From a checkpoint of a small mixture-of-experts model trained on Wikipedia: 16 experts in each of 10 layers, 3998 steps.
Below are experts of layer 3 (counted from 0) of a mixture-of-experts language model. Rows are named router (the router's row for the expert) and show model dimensions 0-159. Each number is 128 + 24 x the weight over its row's rms, rounded and kept within 0 to 255. Numbers have three digits each.
After each expert's rows: "mostly gets" lists some tokens that are sent to it at least half of the time. This comes from a sample of Wikipedia text that the model never trained on.

# expert 7
router:128102142118161140153124149107101087147158124087144105170099152137148145151122097115091103100159160163125118136115102185159133138096141144155126125144093105123147149157098103111112088126165096138106145138130175155107137159127088184173148139120139127186147182117128111107107129129150120120123131142116105116163161126111137167144133144125136147088122169113112114190149148145179089142162153104177139146129154140120143121127138124107116116151142154130119131124154101137125114099142098
mostly gets: " .", " Gl", " Ed", " bl", " In", " Jer"

# expert 3
router:127113097122161100159150106109153101153101118086129119150118118116135146085135161118149133097120132143136084119095129154176134147141138090154128157124124151114153131129161122154127133151104131143127100110099092133105158161180120144172152132125100131186117135106091130147144133081140134107152128140140145111175125129131142125160119086122181130109110131111109151147106083154113124166105133087153130160085170093092166160125150092144138132091115119128083161121156162157143155102118127
mostly gets: " 2019", " 2010", " 2009", " 2015", " 2020", " 2021"

# expert 0
router:122154118165135114120137122148128134145134114140157110080108135105135156097135132093117102090093124117141134148129171173177138125076123145163124155072129126204130107147120118138116123143189136116104103115142193161154111145132119100121139125126119106142128143112147175094135084062120133132142143138161142088130115132120132142082114129108149148105128146141101146177130132115181134140118127079134164143134182123121127132130125085114145113119091090152103133121143117119143112142112118
mostly gets: " =", ")", " Z", "]", " Mac", " region"

# expert 15
router:147098147096122094102139130160106120134093144123087130142097118137148150120105078150167119137146123172108171089148172177158101151102095123093129108120109106137115100096086098138132146149103154147127145149125173172137122143091145089118090131130101126158153157171114102088116154156083136143142152097122133152114110135182135133131149144142138127159127129119157162124141110100122154130134120107139181133116089113124168120128123137147172134156111167151113111129090139136138119092101111
mostly gets: " the", " The", "The", " T", " des", " $"

# expert 13
router:127104171100151100097149150159109085095143150099124120161083152124140150105141101122140108117121162147140104118101151206123119131112127139091142123148143099130090118114094088100140098172161102135135104094165175145104104181101099128092132159144141156122133105082156101156129170099139134112155112080125169102156126145122125128158141143143113116125114156096110149109128153108122122152144117098159151120130134130099163141131114109135139154146124169132125161125125169131144119121175128
mostly gets: " \"", " that", " who", " However", "\n\n", " '"

# expert 14
router:113141130144168163152122101115154151116148115103149113133144152150124116142136121135088100150109113130158132161143128087138156145147138135121102156136149182143100121163173180135124127137118144090119112148103087112130142124113143116134147111095113155105137169130096150173143094160136090113157117154118160131166151110135105126174141123128121101118121100162116140107114090101167126119181111151138135106156134147133119122164140152128090174062102121090137107068100105125141159157157097
mostly gets: "C", "M", " air", " Ind", " Court", " Car"

# expert 8
router:070169094142107113141162146099101144126121171118092103104128144131084145125120138119162168161151124124125153156108112112093132131133126125108115162124151150155136169181168134111132137121137138138112114095153085135138119094120109119096179121104117167116105083142103111175152123112160092117153169108117119123134143158126127151106112108143140129136107099143152102115099136155112153089147148123108118087137146142174109154099131127155106166126109111148141074186092094110137142158136128
mostly gets: " Gu", "He", " Di", " We", " di", " Ga"

# expert 4
router:125132100114150108140135163148137117100141153123106124151086124159123125099121103155134147085156151134126143124168106144146108104092102141119156112141144130095125089138134118113132082159107115175118154147153145152122129163110168094155087123144166142117140162127141131089089165122085119095127160086138103135168091117138106168135173158133138100123123132115123158131158134113110099127120113114157158147120094077098145126168129107133198118151171171121135126154130126143172135098148154
mostly gets: " a", " A", " one", " two", " all", " other"

# expert 11
router:124162139108107120086155163120124149118109126131115129097111122102116080170109115162105142104133124091111160168136115088117133080139104078153126092142128130108129127082122192088134180122154087137100152129114142100146161080151158139111172078144141094155128131163135147151140133146098112120118111145114108152110135123101122088133105134151137134144101135136080099137111129118139147074139088155095118136142128116127095164130134101143121138098096136124109120089097139097087113141132118
mostly gets: " Michael", " Or", " Peter", "ery", " En", " Os"

# expert 1
router:122137118153146123153133146086136173124143138165159170119169123103182111132139118109112114170083112103141168121122142131105159111160129112092117135112102144136092183113142141139120092112154144137125190127138114125159103124150131154142134140129090103112152144147096123153109149103096116142135092134144120102145179129115129051120133103135126128147147086159180114160122148144123123115091113116110128089109108147152104083151109108135107163143119145155081095118120144146090154146114151
mostly gets: "va", "ca", " Ra", "na", " fa", " Pa"

# expert 9
router:077104116109137145155111083079129145118165127096142111135130104128124110142120124177152117139127137133117069083196124126110132118132150094159109100147089141135164132094099164115095137117130089120109116163151140111135173154113129140107091116148143064104147096093122123147152116163090137127101147111117085158139131114135118117149121167117122125109183136139086134133099136086122136150141128143089113105135131094123143102075132132124133099125153093118162143153118138104142131132096156
mostly gets: " English", " British", "an", " German", " Red", " military"

# expert 5
router:121142154094121143129132132098098096183137107098074143146131126116138105133096136117154124121092115164114134111160102157136136148105100145132137109112132130118150125150122120109136125115128087120142099137163100106082085119122148108148148130150122123132156175089149112094121140113149092115105074076119112113119114111113141112111121205139143131123108125126130110131104114128115104133149123096177193128124110129107122138121124065136178128140157199090100121153120141136106124130146075
mostly gets: " before", " while", " than", " until", " Su", " around"

# expert 10
router:164169103148171160100131144134139062141178105154124131133132112109111118156084133099146155089126150111102070081103156124083128136140138085172136141154103106113180131083120089166142170127128095112154113141100091130132154127111173130100092128125122106110123100137107117110143118094164162139121126112173156152116126124154119131116096118109105138168144136115125121098118127154108121130118113150106124151115126149156123134127169163122150098168160153123153119124105150145117125107117161
mostly gets: " g", " high", " el", " lo", " great", " light"

# expert 2
router:133152149145076132124125157163109145104092126139122113110129106128099101139114107090116133112147127140122171056121153120111147103170089175111151149090124133096161118135130116158124103138132166105152106073129140131105101111091100134127150119114130131127089142126082112116139095161140133128116159135102116159090151146151133125131128141111104139120125122117149090101143122135143132139148149177095121121189097113192106143139149173127118126149160120158159129102159165121083145175142139
mostly gets: " St", "tt", "ck", "ick", " Cl", " Dr"

# expert 12
router:125121140115080173121108093104152130192108111136106134099146147175146167076147135134128090136141111101176155114122117143189112137108087120140140139129127103181100101163140095141132127141065118122162125134105140153150161136119130157158106133140153101155066156112113152154130096148096145136094094127172103129109115112179115129126110141136119115153147121133155081121126104149123106105109152124124131151120133138126135164111099091109154142097099099135110152144120125101137155119110128
mostly gets: " acc", " sp", " Far", " Mas", "\n   ", "Rep"

# expert 6
router:145114139135143160147134118159105137128137105148094174139139078154126100085139136156093099097084125175128158081108088131182117145096148162136143107102150138121142102151154134115131140186104139089158163120113085173141156125154098109128160165123137127123140100083145131116154145149116122122123147117145135096090085113117156147086104097129151119091097150110139129130133113141142087111160161091150121138141130085103125118075135148121137127124113146091123131166135118110152138108135136
mostly gets: "°", " film", " used", " game", " station", " number"